{
  "d_expert": 320,
  "router_score": "softmax",
  "norm_place": "pre"
}
Below are experts of layer 5 (counted from 0) of a mixture-of-experts language model. Rows are named gate (a neuron's input weights, with its number), up (a neuron's input weights, with its number), down (a neuron's output weights, with its number) and show model dimensions 0-255. Each number is 200 + 30 x the weight over its row's rms, rounded and kept within 0 to 999.
Before each expert's rows: a language model's description of what the expert responds to; "raises" lists some tokens whose logits its average output raises strongly, later layers aside. This comes from a sample of Wikipedia text that the model never trained on.

# expert 23
Line breaks and structure. Line breaks, section headings, table pipes and list separators, especially in political party tables and infoboxes, plus words like vice, titled, represent.
raises: "ion.", "age.", "ing her"
gate0,211,221,229,181,208,220,227,239,166,248,172,201,152,180,186,212,223,220,206,198,181,223,166,188,203,231,212,161,182,208,172,202,233,165,181,219,221,206,190,204,168,232,220,232,202,201,212,223,210,213,266,232,274,243,163,278,236,203,208,171,268,261,159,179,153,201,148,192,215,198,195,198,224,212,162,211,220,214,165,288,204,188,154,175,229,225,186,215,239,204,223,232,166,191,215,133,211,194,216,168,163,145,160,223,180,258,189,239,193,188,180,196,156,199,199,227,186,205,171,209,185,198,216,176,202,198,167,249,218,178,161,170,209,226,208,172,183,187,211,185,192,157,216,163,157,203,222,207,176,188,178,181,200,202,190,248,187,220,199,242,266,176,194,218,196,191,163,205,194,208,220,147,225,177,229,191,193,264,234,244,185,224,184,157,190,155,185,198,254,222,167,208,164,212,194,203,210,186,211,113,169,139,203,239,202,203,240,256,260,181,216,201,145,135,219,224,148,243,203,184,236,235,196,150,170,193,177,193,214,158,199,233,182,235,134,236,219,225,180,238,230,190,186,216,148,181,190,202,161,162,243,190,166,236,232,197
up0,224,210,238,165,227,196,210,194,206,242,142,221,167,231,181,169,224,166,242,174,175,218,227,254,195,265,242,157,156,158,247,203,204,180,149,271,181,211,196,230,184,159,136,185,212,204,148,258,229,207,188,226,223,230,240,213,241,186,208,144,176,225,208,178,216,172,224,163,153,193,177,189,195,191,161,240,161,233,217,173,139,240,241,211,249,223,229,220,182,225,217,174,190,139,177,181,212,195,161,215,205,161,219,204,187,196,192,262,173,233,190,247,198,191,196,185,228,180,200,187,212,180,188,171,239,194,178,186,197,207,217,227,179,195,181,182,201,214,170,185,255,137,167,206,161,213,174,197,177,215,220,223,199,242,260,192,227,161,182,200,187,224,192,221,219,187,163,198,206,209,229,192,172,153,161,197,193,233,211,198,149,155,190,201,158,160,182,250,212,258,204,239,203,198,226,180,250,184,190,126,202,156,211,235,211,163,168,165,242,207,187,175,153,221,199,137,163,180,186,283,226,220,138,222,118,208,203,229,227,193,200,252,182,210,169,211,161,182,195,229,170,201,157,189,225,236,216,211,184,232,178,187,213,194,198,220
down0,175,232,193,166,205,251,187,242,202,238,180,189,196,169,224,180,219,237,155,233,209,242,216,223,214,155,181,212,205,230,237,160,162,187,226,220,240,167,175,231,206,158,195,152,218,197,172,231,174,187,146,232,207,166,212,204,217,169,209,213,176,219,237,223,244,185,209,132,186,185,206,209,219,165,202,237,196,191,189,178,204,211,191,219,203,183,212,219,199,210,243,217,172,207,188,189,215,233,210,193,205,265,151,211,229,233,197,178,232,184,203,174,234,120,188,149,152,161,191,227,211,177,258,177,184,193,167,231,200,189,180,216,167,243,181,179,214,250,189,187,167,212,131,217,193,266,176,177,250,197,227,162,211,220,158,178,177,233,217,196,254,207,292,182,161,227,198,214,231,263,215,212,175,202,179,191,215,219,214,160,193,192,122,227,198,220,173,139,229,229,246,214,234,195,180,157,145,234,232,226,205,227,208,168,234,185,244,228,196,238,184,185,245,174,138,145,213,183,277,231,188,223,214,182,256,218,243,166,212,214,179,184,266,179,245,207,174,214,195,135,186,178,176,161,236,185,197,192,206,227,168,190,194,184,151,201
gate1,265,225,183,226,193,234,231,198,206,176,227,177,216,176,228,228,203,201,171,253,207,211,176,198,198,171,181,221,209,195,189,217,123,163,158,181,219,199,179,181,164,217,206,182,179,183,246,219,187,225,197,255,248,192,191,241,228,184,217,226,200,231,192,173,212,229,227,243,267,192,196,185,187,192,163,180,178,242,189,176,214,194,241,128,156,144,174,189,201,154,208,231,219,183,168,254,178,207,246,154,236,220,219,158,185,210,210,182,268,193,214,186,209,185,172,209,168,221,165,179,174,231,222,216,232,225,280,180,231,212,175,181,199,146,189,177,148,229,194,223,196,287,174,202,179,190,175,223,197,263,196,174,209,166,216,180,250,151,208,190,223,168,240,155,210,205,264,218,216,228,196,144,170,176,187,214,144,179,218,171,205,223,204,197,149,189,155,171,218,235,216,184,265,182,196,223,211,170,195,157,201,189,145,212,171,220,220,213,197,155,222,176,155,223,203,225,159,227,188,193,147,280,162,237,222,199,193,198,204,181,246,267,187,221,174,219,183,174,187,236,151,183,190,191,205,197,216,190,174,214,229,124,241,249,183,198
up1,215,191,136,245,214,186,154,152,179,165,237,211,189,193,198,226,145,229,237,222,211,265,213,172,198,241,221,182,202,180,192,207,242,194,197,224,208,178,177,180,194,221,217,211,211,214,183,183,228,192,224,178,200,140,182,191,216,204,219,204,150,210,210,211,161,249,213,212,153,159,172,203,258,268,177,144,220,155,164,228,199,162,187,183,221,180,178,257,160,186,212,189,206,250,189,157,192,264,218,186,238,228,217,149,208,180,185,164,243,210,174,206,232,179,193,189,233,200,166,200,163,169,190,242,218,187,273,257,141,226,226,214,251,203,192,197,231,184,206,177,230,163,246,211,216,250,142,207,176,185,214,234,223,185,146,227,189,237,227,238,178,148,255,190,198,213,231,166,179,199,175,185,218,226,208,186,145,191,165,203,175,197,235,222,182,246,218,216,222,188,211,213,222,236,188,176,222,160,273,191,225,223,211,168,184,219,213,207,214,218,164,247,207,236,161,256,182,203,179,79,209,194,192,196,230,193,263,197,196,164,162,196,223,192,173,249,204,211,186,179,223,203,243,229,184,122,208,207,221,201,181,222,228,171,187,224
down1,164,199,145,253,156,193,198,150,166,219,206,201,214,172,211,181,184,244,223,188,193,210,151,213,196,195,169,215,203,145,235,188,225,159,207,134,182,256,199,219,198,224,207,150,151,169,230,192,171,135,232,210,238,161,192,189,198,211,197,194,213,229,198,129,199,176,127,209,188,244,181,199,181,202,137,178,207,225,209,160,209,192,213,231,216,163,255,218,196,216,199,220,212,195,228,176,238,209,216,189,169,188,249,193,238,171,164,217,145,226,190,203,210,248,199,225,189,214,171,184,180,194,141,223,150,249,226,209,216,216,175,230,239,172,220,172,183,199,222,164,228,184,185,188,240,151,166,229,173,114,192,216,206,185,240,209,233,160,169,137,161,212,172,230,194,191,222,221,194,173,145,233,231,221,267,159,189,239,191,151,215,242,195,217,250,230,223,234,190,205,170,225,198,233,219,185,240,200,236,204,236,193,208,193,176,152,163,219,159,196,206,188,178,223,220,144,194,246,185,162,205,178,184,184,130,164,184,152,213,227,221,217,186,253,181,203,164,174,270,184,231,161,175,191,205,181,187,147,207,174,228,195,175,236,146,225
gate2,187,204,204,206,225,240,201,230,202,159,240,244,220,226,222,185,229,187,196,189,126,220,215,220,266,171,183,199,176,227,230,209,264,268,167,185,187,211,170,220,229,179,221,171,229,230,224,186,202,176,177,161,230,194,218,165,218,279,220,216,170,197,196,220,160,160,164,192,169,202,167,204,198,212,184,208,205,222,201,187,220,284,170,163,226,244,187,247,158,229,171,237,195,190,195,109,232,252,189,200,136,187,186,195,193,192,157,169,233,212,214,187,220,153,227,180,176,165,207,233,195,219,141,184,141,214,171,235,252,232,187,192,185,219,197,239,208,155,194,198,170,198,219,213,220,189,237,160,164,182,241,179,288,174,218,178,185,200,176,136,178,194,206,241,172,139,191,231,194,187,241,183,238,170,245,178,189,249,280,206,215,219,205,211,160,148,206,197,178,228,191,215,157,178,171,187,181,181,213,238,185,197,199,152,198,180,222,193,149,185,213,211,186,186,155,189,222,209,168,220,212,226,204,214,173,159,177,193,218,196,198,253,241,130,165,178,221,169,199,192,173,171,171,218,199,216,252,261,200,227,178,210,240,198,223,174
up2,175,233,214,171,223,165,247,169,159,200,145,163,171,189,209,180,192,192,138,179,191,158,213,255,203,261,220,191,249,231,178,209,212,228,250,181,158,234,139,183,181,200,161,219,234,200,202,183,160,180,218,196,200,181,214,164,248,194,241,184,215,215,157,209,207,236,160,168,170,194,246,185,176,180,251,195,205,185,211,177,227,199,188,200,233,165,225,183,160,227,217,181,238,161,204,199,190,193,173,218,192,211,180,249,235,158,248,218,181,241,162,161,211,182,210,168,220,200,146,206,180,193,214,188,184,163,221,196,133,171,177,207,233,201,192,252,170,205,240,181,233,233,227,160,216,188,240,178,199,245,226,168,208,205,157,241,158,228,240,134,205,184,169,174,209,203,195,179,226,199,211,240,211,178,257,197,222,148,225,286,217,206,190,234,212,213,99,202,243,209,187,188,208,240,180,173,213,209,161,210,199,225,223,219,260,181,211,243,158,237,176,215,185,250,237,230,195,237,193,197,211,198,198,135,218,192,116,217,235,188,208,163,236,198,203,203,166,194,253,160,225,209,198,193,205,232,257,162,248,223,215,213,245,234,179,198
down2,141,177,196,192,208,205,235,193,182,254,225,204,174,253,179,193,179,189,216,192,229,236,185,198,208,120,192,191,146,169,172,166,186,208,176,207,190,159,228,181,240,206,193,199,191,251,209,201,163,245,232,221,228,224,159,201,195,235,169,178,211,194,248,201,227,214,148,257,170,232,184,116,217,207,239,241,182,194,210,228,207,150,231,187,206,264,187,206,243,175,221,196,227,172,245,201,184,188,183,248,236,172,184,205,257,224,156,186,171,208,228,164,195,160,147,199,223,218,244,238,132,191,177,234,213,153,220,153,200,218,213,170,206,184,170,248,191,211,196,128,225,186,201,196,220,200,281,184,163,207,233,246,212,207,243,181,189,174,143,227,219,170,258,195,202,182,225,214,199,181,231,210,197,176,139,199,204,208,180,174,200,225,162,161,222,173,263,217,237,204,245,215,217,218,180,237,183,214,215,226,233,195,140,193,159,244,228,158,178,199,185,179,222,199,215,170,270,165,240,191,194,204,192,166,178,213,257,195,178,175,265,180,190,251,176,194,222,231,172,214,182,167,186,201,211,239,203,204,227,219,251,155,154,163,218,206
gate3,208,216,188,218,152,161,193,199,190,178,178,216,226,245,196,183,203,212,213,192,261,171,214,219,177,233,173,263,220,162,212,202,262,158,207,204,167,225,205,163,204,120,195,208,236,225,221,204,155,189,182,208,147,164,243,244,216,179,212,201,181,241,234,192,163,187,139,182,207,229,177,216,187,263,207,136,185,183,172,214,193,150,190,208,211,194,169,137,219,236,247,168,175,211,184,236,199,197,259,262,218,174,189,197,200,206,245,230,183,218,218,216,211,205,208,218,214,254,186,193,158,255,222,178,207,212,168,209,169,231,156,174,238,204,204,218,177,138,244,177,181,191,224,178,197,225,212,225,267,230,195,288,194,199,226,231,169,241,182,240,230,202,188,207,229,194,159,177,198,207,226,138,201,138,163,184,206,190,221,216,212,257,222,158,223,182,212,231,213,216,195,176,176,210,222,228,210,210,214,269,233,230,217,132,167,235,210,213,238,148,153,241,240,215,170,200,203,214,212,202,172,220,222,215,178,211,231,250,271,245,248,228,216,241,210,163,231,179,198,201,236,250,185,144,158,185,239,180,188,195,208,178,213,200,213,207
up3,217,248,181,184,125,178,233,199,153,264,186,232,176,189,212,215,228,167,221,209,207,174,217,208,212,230,189,236,161,169,213,241,174,200,152,167,211,215,159,217,229,164,183,252,215,183,178,167,164,189,180,231,143,183,200,217,238,173,237,148,157,217,246,170,178,231,147,228,255,202,216,237,227,215,282,221,191,230,186,271,198,184,211,185,215,160,209,206,243,206,250,186,149,189,170,203,179,235,273,256,231,241,181,155,209,236,211,226,190,236,205,190,243,235,154,205,197,190,224,199,208,211,245,183,170,234,202,214,180,167,184,209,271,182,185,209,217,188,235,142,188,242,216,186,201,190,211,226,217,275,165,241,223,205,192,200,195,200,171,184,180,170,164,208,198,198,258,177,163,214,182,185,163,166,175,226,179,202,205,191,231,208,221,223,241,151,161,209,184,198,167,218,220,219,240,182,183,208,163,249,212,213,192,205,169,238,155,166,247,189,214,239,206,219,142,210,267,188,189,216,175,242,180,173,166,187,246,243,204,241,235,197,204,217,240,206,201,140,238,160,178,212,179,134,192,212,203,209,216,180,169,206,226,203,249,221
down3,166,232,189,219,176,201,195,203,172,186,166,204,171,222,165,168,239,203,224,212,180,241,155,191,160,177,188,216,175,151,195,196,165,179,148,153,194,202,224,161,229,169,196,163,175,212,128,182,237,160,225,219,266,243,231,170,224,195,195,218,235,196,222,191,179,199,150,237,181,208,202,169,246,209,152,175,182,233,199,206,196,218,178,212,197,217,206,231,211,248,227,212,245,199,227,152,189,195,164,227,218,199,194,183,231,241,195,197,242,249,241,174,215,259,192,228,209,242,226,198,177,165,244,256,195,228,223,212,191,153,198,215,176,237,249,188,221,208,199,151,210,193,203,169,189,216,230,210,168,188,199,192,245,148,201,213,141,173,215,261,201,240,199,233,183,239,266,161,246,171,249,188,165,172,219,195,192,191,223,231,191,206,205,230,144,216,189,153,226,289,190,292,205,188,215,246,177,218,189,199,238,239,158,191,154,260,139,205,218,228,212,197,159,184,169,219,235,189,162,195,197,206,215,228,247,207,193,182,179,196,142,205,264,225,198,206,162,189,145,235,218,127,195,198,236,222,190,246,214,175,214,192,196,190,184,166
gate4,207,208,219,213,224,215,219,190,171,245,201,214,212,214,239,140,152,219,172,214,214,220,197,211,189,197,255,148,260,210,212,194,190,236,266,198,141,209,248,244,210,206,301,218,230,192,250,233,216,172,168,193,170,182,140,225,290,263,230,211,194,219,238,185,176,236,229,136,214,205,132,162,185,234,203,208,239,203,177,224,232,185,246,261,216,181,153,163,215,162,245,207,204,204,184,202,177,202,177,243,211,160,210,209,232,245,245,171,167,190,201,194,211,191,172,203,220,217,204,265,194,157,153,239,178,216,214,173,227,213,157,196,205,249,230,187,253,151,201,183,165,185,196,244,161,210,245,209,174,187,206,210,207,175,250,262,179,200,209,222,170,208,234,201,195,229,212,220,201,240,193,213,221,232,230,218,218,205,196,251,170,182,224,214,246,193,175,237,167,224,204,141,205,168,208,161,212,196,171,140,207,170,223,208,220,228,214,218,173,195,186,233,190,232,132,226,186,194,230,221,199,209,263,251,180,209,135,167,236,219,236,210,192,213,166,211,230,187,219,218,200,225,234,193,205,224,178,203,205,167,189,218,220,208,240,213
up4,228,187,237,216,258,198,227,196,204,203,168,224,197,183,140,167,161,188,244,184,212,232,205,187,244,187,225,169,219,237,208,191,189,226,223,188,197,198,208,217,193,217,237,211,245,195,239,148,198,215,206,265,160,184,161,174,210,214,225,244,218,179,242,183,199,232,176,146,238,260,208,167,161,173,186,198,186,185,188,212,243,199,221,224,214,216,247,165,139,157,211,221,217,151,187,170,212,125,183,227,187,195,212,249,207,197,159,205,184,218,174,179,239,183,194,190,198,184,192,214,191,111,183,263,213,270,241,202,241,174,179,215,208,215,195,247,183,200,206,183,191,157,163,157,170,212,186,187,196,209,253,196,196,239,213,193,192,159,171,200,185,190,204,208,111,193,199,215,192,230,135,175,244,218,210,189,239,230,240,205,215,159,179,192,249,182,169,222,226,174,220,166,255,201,243,179,258,193,205,151,185,172,195,215,257,174,189,230,164,191,172,194,166,213,131,224,209,241,162,284,237,205,207,189,204,166,217,233,190,207,204,139,200,221,178,211,204,204,226,183,232,196,216,190,247,235,252,178,220,208,231,127,262,221,205,239
down4,163,227,185,211,243,187,278,236,191,180,127,172,158,228,184,252,170,242,241,215,234,223,235,167,248,191,217,187,223,246,259,171,210,182,221,246,272,213,251,233,228,196,171,225,188,195,184,217,219,189,156,161,173,196,253,190,214,183,162,197,191,205,186,184,236,142,234,191,239,190,212,213,195,159,214,172,189,220,244,213,212,235,227,235,129,242,242,207,192,259,195,228,202,181,173,204,184,238,235,171,208,228,209,228,214,248,160,198,205,140,220,204,174,196,199,203,198,216,188,241,173,239,194,229,228,184,182,193,229,183,199,191,182,193,139,231,170,212,184,180,185,157,157,210,206,230,187,150,217,201,216,178,180,208,152,230,286,185,170,143,206,183,236,241,159,188,195,201,197,135,239,190,203,152,153,156,216,209,236,182,237,181,211,197,158,186,183,160,192,170,143,218,230,215,204,156,217,278,203,234,178,200,181,202,176,178,220,203,237,246,183,197,243,166,166,232,174,162,157,168,219,153,182,200,153,176,207,239,185,232,198,194,207,205,192,225,161,252,203,221,171,197,205,206,174,205,208,200,189,200,205,133,229,180,176,184
gate5,189,243,221,168,204,200,162,194,163,213,182,165,186,230,225,197,209,185,175,233,199,208,208,232,200,216,190,181,179,180,210,221,220,196,227,167,216,176,234,178,262,176,152,164,214,190,254,215,226,154,234,178,216,238,212,193,223,161,176,205,242,191,225,198,166,196,174,198,195,214,230,221,169,162,192,196,207,187,221,147,233,169,239,224,228,213,215,222,214,149,233,173,256,215,219,169,236,212,195,191,145,175,152,241,197,210,178,163,204,189,252,246,216,142,141,212,235,163,232,181,136,231,260,216,189,140,171,190,169,146,200,247,202,204,202,204,201,184,176,180,185,190,195,254,180,191,171,213,215,176,250,212,245,216,209,169,148,205,191,184,172,189,220,204,192,141,214,180,190,148,200,180,249,194,236,206,310,235,213,201,215,142,166,197,204,189,201,209,145,172,197,184,169,210,188,245,222,198,205,182,194,247,299,220,198,191,198,269,156,209,267,206,201,198,225,181,188,203,231,163,190,183,155,221,149,267,171,218,216,211,160,225,189,235,207,232,213,262,195,178,200,185,259,156,238,193,167,168,231,224,225,229,211,205,191,162
up5,205,236,165,205,197,185,196,203,200,181,212,195,178,186,180,190,174,140,143,219,209,186,155,205,231,221,191,221,218,142,124,206,173,186,153,197,236,204,207,195,146,181,201,169,199,224,210,242,187,199,206,156,185,189,124,212,190,164,200,268,154,214,184,200,210,226,252,241,197,220,239,178,234,204,186,190,212,242,181,220,205,190,248,184,179,200,219,228,205,194,221,194,186,206,170,204,164,191,198,214,221,194,206,167,193,238,153,170,155,179,181,214,206,140,182,184,219,198,234,217,138,130,189,229,211,185,180,216,186,212,215,247,229,222,188,202,185,172,239,163,166,195,171,204,193,218,206,217,239,172,228,135,189,201,187,206,183,254,204,192,212,192,193,194,230,201,230,192,183,203,178,195,181,262,251,217,148,264,158,207,199,147,174,167,235,187,149,227,221,225,203,208,192,173,190,207,229,167,216,213,199,225,280,211,161,202,194,316,144,244,199,201,199,203,243,196,194,179,254,140,144,221,204,212,163,243,233,181,182,177,195,201,167,258,188,175,229,239,245,179,180,233,249,134,165,193,179,211,279,183,171,162,224,174,229,216
down5,247,200,195,223,245,206,190,193,247,147,236,183,270,194,198,196,196,208,190,187,165,177,185,208,164,153,152,192,188,190,182,138,245,159,220,202,205,184,191,226,217,173,242,176,198,141,157,223,203,199,213,231,193,208,213,181,202,264,222,178,193,185,214,178,210,132,196,219,229,210,193,223,219,187,269,204,214,94,263,202,199,188,121,196,190,193,177,170,174,222,186,176,222,194,242,245,208,160,186,214,244,210,206,227,180,212,206,194,198,191,223,203,190,192,239,195,175,220,167,210,222,257,186,192,190,206,260,174,197,194,178,154,179,137,265,224,189,248,225,200,226,228,203,236,240,216,194,209,174,229,217,154,243,222,233,219,246,187,234,217,223,169,205,197,217,212,236,172,194,192,249,165,165,158,186,184,203,193,185,211,178,215,204,195,177,218,247,229,252,187,171,146,269,189,212,199,199,184,165,180,182,232,188,130,225,179,176,146,177,216,163,169,222,270,186,123,267,198,140,222,227,170,234,187,242,172,197,217,230,205,217,218,238,191,205,185,228,185,181,263,225,206,172,211,186,143,211,226,192,237,174,211,218,191,177,211
gate6,189,161,228,171,157,196,172,179,202,140,170,220,231,217,242,226,187,220,198,214,235,213,197,176,245,193,190,172,213,245,184,220,231,235,155,192,246,210,244,168,161,202,178,189,200,174,169,132,205,155,125,197,202,206,209,191,192,189,239,265,155,261,222,202,205,158,251,184,204,215,202,180,212,189,201,166,193,161,209,214,159,202,168,170,233,176,185,152,221,269,189,190,218,222,212,184,238,157,187,161,193,206,220,239,210,184,217,184,172,278,201,239,176,208,167,222,184,187,158,207,249,277,194,185,203,219,196,172,228,251,141,225,215,160,176,168,132,233,162,252,187,220,177,167,223,215,179,212,239,236,169,180,232,209,185,165,202,151,170,202,173,210,226,236,191,196,226,190,233,182,253,135,256,173,106,178,227,170,199,187,173,185,169,219,187,179,203,188,184,177,238,199,214,221,205,197,172,198,178,215,213,231,146,202,179,185,181,206,177,153,209,182,170,150,166,174,223,229,196,196,172,235,138,234,180,162,167,210,189,217,224,193,235,252,207,196,194,204,178,198,207,210,169,236,195,235,259,190,165,208,173,133,238,223,179,178
up6,243,270,139,225,231,149,213,160,157,230,193,219,190,160,176,173,189,217,207,171,188,175,135,200,215,168,232,263,244,182,218,186,158,206,207,226,194,238,186,231,199,192,220,218,210,195,242,203,209,190,185,238,144,176,219,240,213,205,198,154,206,147,188,195,188,229,208,224,225,158,244,167,232,173,197,156,199,234,234,211,209,225,244,196,192,217,194,254,186,149,185,222,185,108,155,186,182,243,189,205,246,197,152,209,187,201,226,233,195,139,164,136,171,182,232,202,178,215,172,190,186,97,161,185,193,218,206,223,199,195,215,213,194,240,245,211,207,177,246,158,223,199,232,212,191,186,245,212,156,209,202,208,175,181,197,213,216,233,205,196,234,244,171,165,203,222,217,226,172,238,144,240,189,174,259,230,115,194,172,172,226,203,279,210,198,234,232,220,190,229,210,219,236,191,241,195,229,210,206,177,249,223,176,186,163,184,179,167,172,207,192,221,246,217,181,155,199,151,212,216,196,147,251,165,237,218,162,212,199,151,198,206,176,229,170,179,189,224,204,193,227,231,246,219,194,201,177,169,212,197,164,182,222,239,234,187
down6,168,175,203,206,174,200,224,163,196,172,190,169,157,160,218,159,173,196,204,200,227,216,230,237,230,200,227,244,217,160,201,248,209,201,229,167,156,172,210,206,288,157,138,226,169,221,230,201,183,255,259,210,173,181,182,186,224,192,193,195,245,217,219,210,235,193,188,238,177,140,232,247,209,141,182,267,167,187,214,202,224,226,195,159,226,217,193,206,159,254,189,180,183,180,167,187,166,198,152,189,204,241,227,198,237,198,182,176,187,187,163,213,188,208,148,160,213,157,155,229,147,174,196,249,250,129,165,189,186,142,234,173,174,219,221,188,171,263,171,171,195,190,184,172,165,190,204,229,241,204,234,202,211,195,183,207,201,208,198,206,216,224,229,209,212,180,206,180,172,154,250,190,225,185,207,211,196,166,208,171,185,216,189,141,197,220,125,204,217,178,219,179,243,251,217,222,196,164,225,170,218,137,159,228,221,169,175,180,137,243,169,202,157,159,190,221,225,148,220,216,193,184,197,175,228,200,249,227,226,184,151,192,141,168,188,159,236,218,173,157,196,256,253,219,171,226,262,201,194,209,233,225,205,200,199,223
gate7,195,199,204,196,191,224,158,225,209,197,231,187,180,225,158,198,199,233,194,218,146,221,150,255,174,218,178,178,200,209,177,226,143,208,182,182,200,265,236,180,176,264,203,240,174,206,190,257,130,180,159,171,194,205,130,267,191,192,177,181,221,189,203,191,239,238,200,181,220,214,200,213,181,212,233,177,217,131,160,234,201,167,176,209,155,166,174,174,164,199,238,193,203,220,173,248,184,204,270,232,203,198,188,170,204,242,236,224,198,224,243,212,219,188,146,196,131,162,132,207,159,221,211,147,198,172,234,199,254,183,158,161,197,203,187,187,204,196,203,171,174,203,189,175,226,167,183,251,271,215,219,218,153,149,186,207,169,152,212,178,183,152,210,156,229,247,165,231,219,225,204,202,170,237,238,197,241,215,191,186,256,238,197,190,163,210,233,202,201,181,223,205,185,209,176,157,173,211,250,228,185,212,190,215,250,211,212,204,172,165,210,188,193,247,226,194,232,242,156,123,209,170,213,209,257,205,237,239,189,232,233,208,215,241,226,195,200,188,232,173,168,238,229,194,193,189,231,204,138,154,230,201,168,163,231,219
up7,241,198,195,202,169,192,177,219,216,194,203,245,210,210,174,195,234,186,187,245,244,162,172,232,177,187,162,223,224,145,141,190,226,180,216,223,175,203,184,195,206,212,172,161,225,216,227,188,270,212,183,186,232,199,247,204,165,191,176,243,207,222,176,229,183,179,197,195,255,170,214,175,201,155,193,174,209,242,207,205,207,193,176,166,199,200,236,178,190,192,185,180,211,190,210,178,198,171,120,89,195,163,162,241,201,205,151,198,182,227,162,205,215,161,251,205,167,215,246,173,223,204,182,162,216,183,180,178,203,187,235,197,226,189,211,227,165,185,186,206,232,195,204,168,147,186,178,178,185,229,201,143,188,211,154,156,191,203,205,194,251,210,180,235,193,141,196,144,199,222,237,168,230,270,202,188,169,234,234,190,152,198,225,184,286,168,175,199,189,221,161,199,269,147,183,219,200,251,154,180,196,185,208,182,183,205,189,172,303,225,191,214,193,157,174,175,175,177,253,245,185,230,239,181,155,192,229,156,177,169,170,255,163,244,184,161,158,195,217,183,217,174,180,222,241,196,179,194,228,237,185,155,257,224,176,221
down7,192,217,188,172,167,196,240,196,166,174,211,168,250,177,186,219,228,180,251,191,192,187,172,194,213,228,191,213,201,206,218,255,162,172,161,249,179,235,215,213,233,165,171,217,211,203,266,221,223,233,155,174,193,209,192,208,217,212,186,194,221,180,221,237,189,292,176,199,203,190,203,253,178,186,229,200,203,138,185,218,157,187,212,203,162,214,179,228,140,233,219,187,152,206,220,237,148,163,270,159,192,238,198,191,191,248,222,255,246,164,173,203,179,215,236,201,182,194,195,133,193,244,250,198,254,227,156,213,176,141,198,175,211,163,195,215,222,205,216,204,190,209,208,195,233,200,226,267,204,159,190,217,234,142,275,234,220,236,217,166,210,139,230,178,169,216,206,241,144,206,236,168,225,185,177,187,143,186,247,145,205,196,148,198,201,192,172,207,189,166,195,169,167,214,188,212,172,192,207,189,153,237,208,218,174,185,207,153,231,186,242,222,183,229,206,257,250,160,168,169,148,162,222,206,200,225,236,187,182,201,190,184,182,159,270,230,261,177,202,200,180,173,209,177,183,182,237,176,204,254,161,206,193,212,202,155
gate8,185,192,223,226,234,191,175,228,166,196,212,206,277,245,170,207,181,173,238,240,205,191,200,195,183,233,194,226,151,215,171,224,242,192,163,233,257,163,208,227,219,203,199,248,235,168,244,217,169,155,186,182,221,223,234,229,184,203,191,219,149,246,228,157,221,241,170,191,241,231,175,239,184,161,181,209,218,237,169,253,202,258,189,113,161,194,196,197,179,191,205,176,152,226,185,221,208,201,154,244,218,211,183,223,151,194,217,173,179,190,188,168,199,174,219,204,185,140,209,148,218,212,239,181,207,188,152,193,215,163,185,193,173,197,186,114,161,141,209,174,168,180,164,235,154,188,131,221,238,213,190,197,147,233,224,161,223,210,234,171,210,219,205,170,228,236,181,219,206,176,194,241,223,211,134,191,214,250,259,176,205,153,209,236,215,200,199,183,166,193,207,220,179,175,242,178,256,172,160,168,177,164,251,187,182,185,191,249,215,206,204,169,145,180,243,188,202,222,140,217,153,220,206,151,193,174,178,210,168,228,246,189,208,241,202,214,227,182,228,170,155,214,258,231,226,196,152,226,185,210,196,179,236,190,208,204
up8,217,150,271,167,200,225,219,200,252,131,156,173,159,185,184,245,192,206,202,222,224,197,176,145,216,171,216,174,186,220,193,179,226,166,209,187,147,189,144,211,166,228,213,222,138,198,202,159,271,259,237,174,195,158,206,195,215,184,256,222,179,195,212,212,137,163,256,198,178,209,189,192,197,247,176,205,109,160,221,163,224,176,164,204,157,203,217,199,202,159,186,159,243,191,223,187,218,194,168,185,170,191,197,185,193,209,221,253,229,227,209,222,213,205,143,214,239,207,198,197,199,198,179,193,205,240,234,181,134,178,212,179,231,187,244,252,141,200,181,248,231,232,230,206,199,194,216,172,185,186,143,181,198,215,207,225,192,171,149,169,217,219,167,233,142,172,178,191,205,206,238,174,205,117,156,212,191,196,166,209,198,223,178,174,234,167,212,187,240,236,164,203,216,204,177,219,160,179,225,175,201,198,175,177,188,247,167,165,168,163,202,159,227,163,146,201,215,190,214,201,241,209,264,168,194,162,212,199,241,228,172,176,203,191,230,190,176,218,195,221,252,193,180,199,134,194,265,162,188,216,173,164,240,209,205,154
down8,198,252,194,186,140,229,203,202,222,159,201,228,166,195,219,172,160,170,218,172,207,212,201,191,192,213,247,167,185,243,179,197,187,182,224,185,241,248,167,165,275,186,189,212,183,160,235,258,207,191,196,216,222,191,192,180,235,137,220,200,189,152,150,200,183,191,164,211,146,241,199,189,207,202,130,238,175,203,144,209,153,184,245,273,213,128,101,237,125,224,215,166,207,194,239,145,212,237,185,215,210,180,200,178,174,240,264,215,199,172,187,162,188,235,194,210,164,196,164,175,197,189,190,172,151,179,230,206,210,201,181,216,196,158,198,167,223,212,166,153,181,190,231,188,226,216,207,203,203,245,195,176,258,206,256,238,184,161,190,215,191,230,171,242,246,204,228,205,209,240,187,194,177,225,216,234,181,209,222,188,210,186,161,183,212,184,143,168,191,217,197,203,239,168,210,189,219,169,196,235,154,187,188,222,218,237,178,235,183,178,181,201,163,288,190,223,213,209,192,168,211,221,169,236,170,148,251,201,193,255,223,177,218,207,201,158,177,118,156,203,146,215,200,180,229,170,196,205,199,167,212,218,228,180,177,202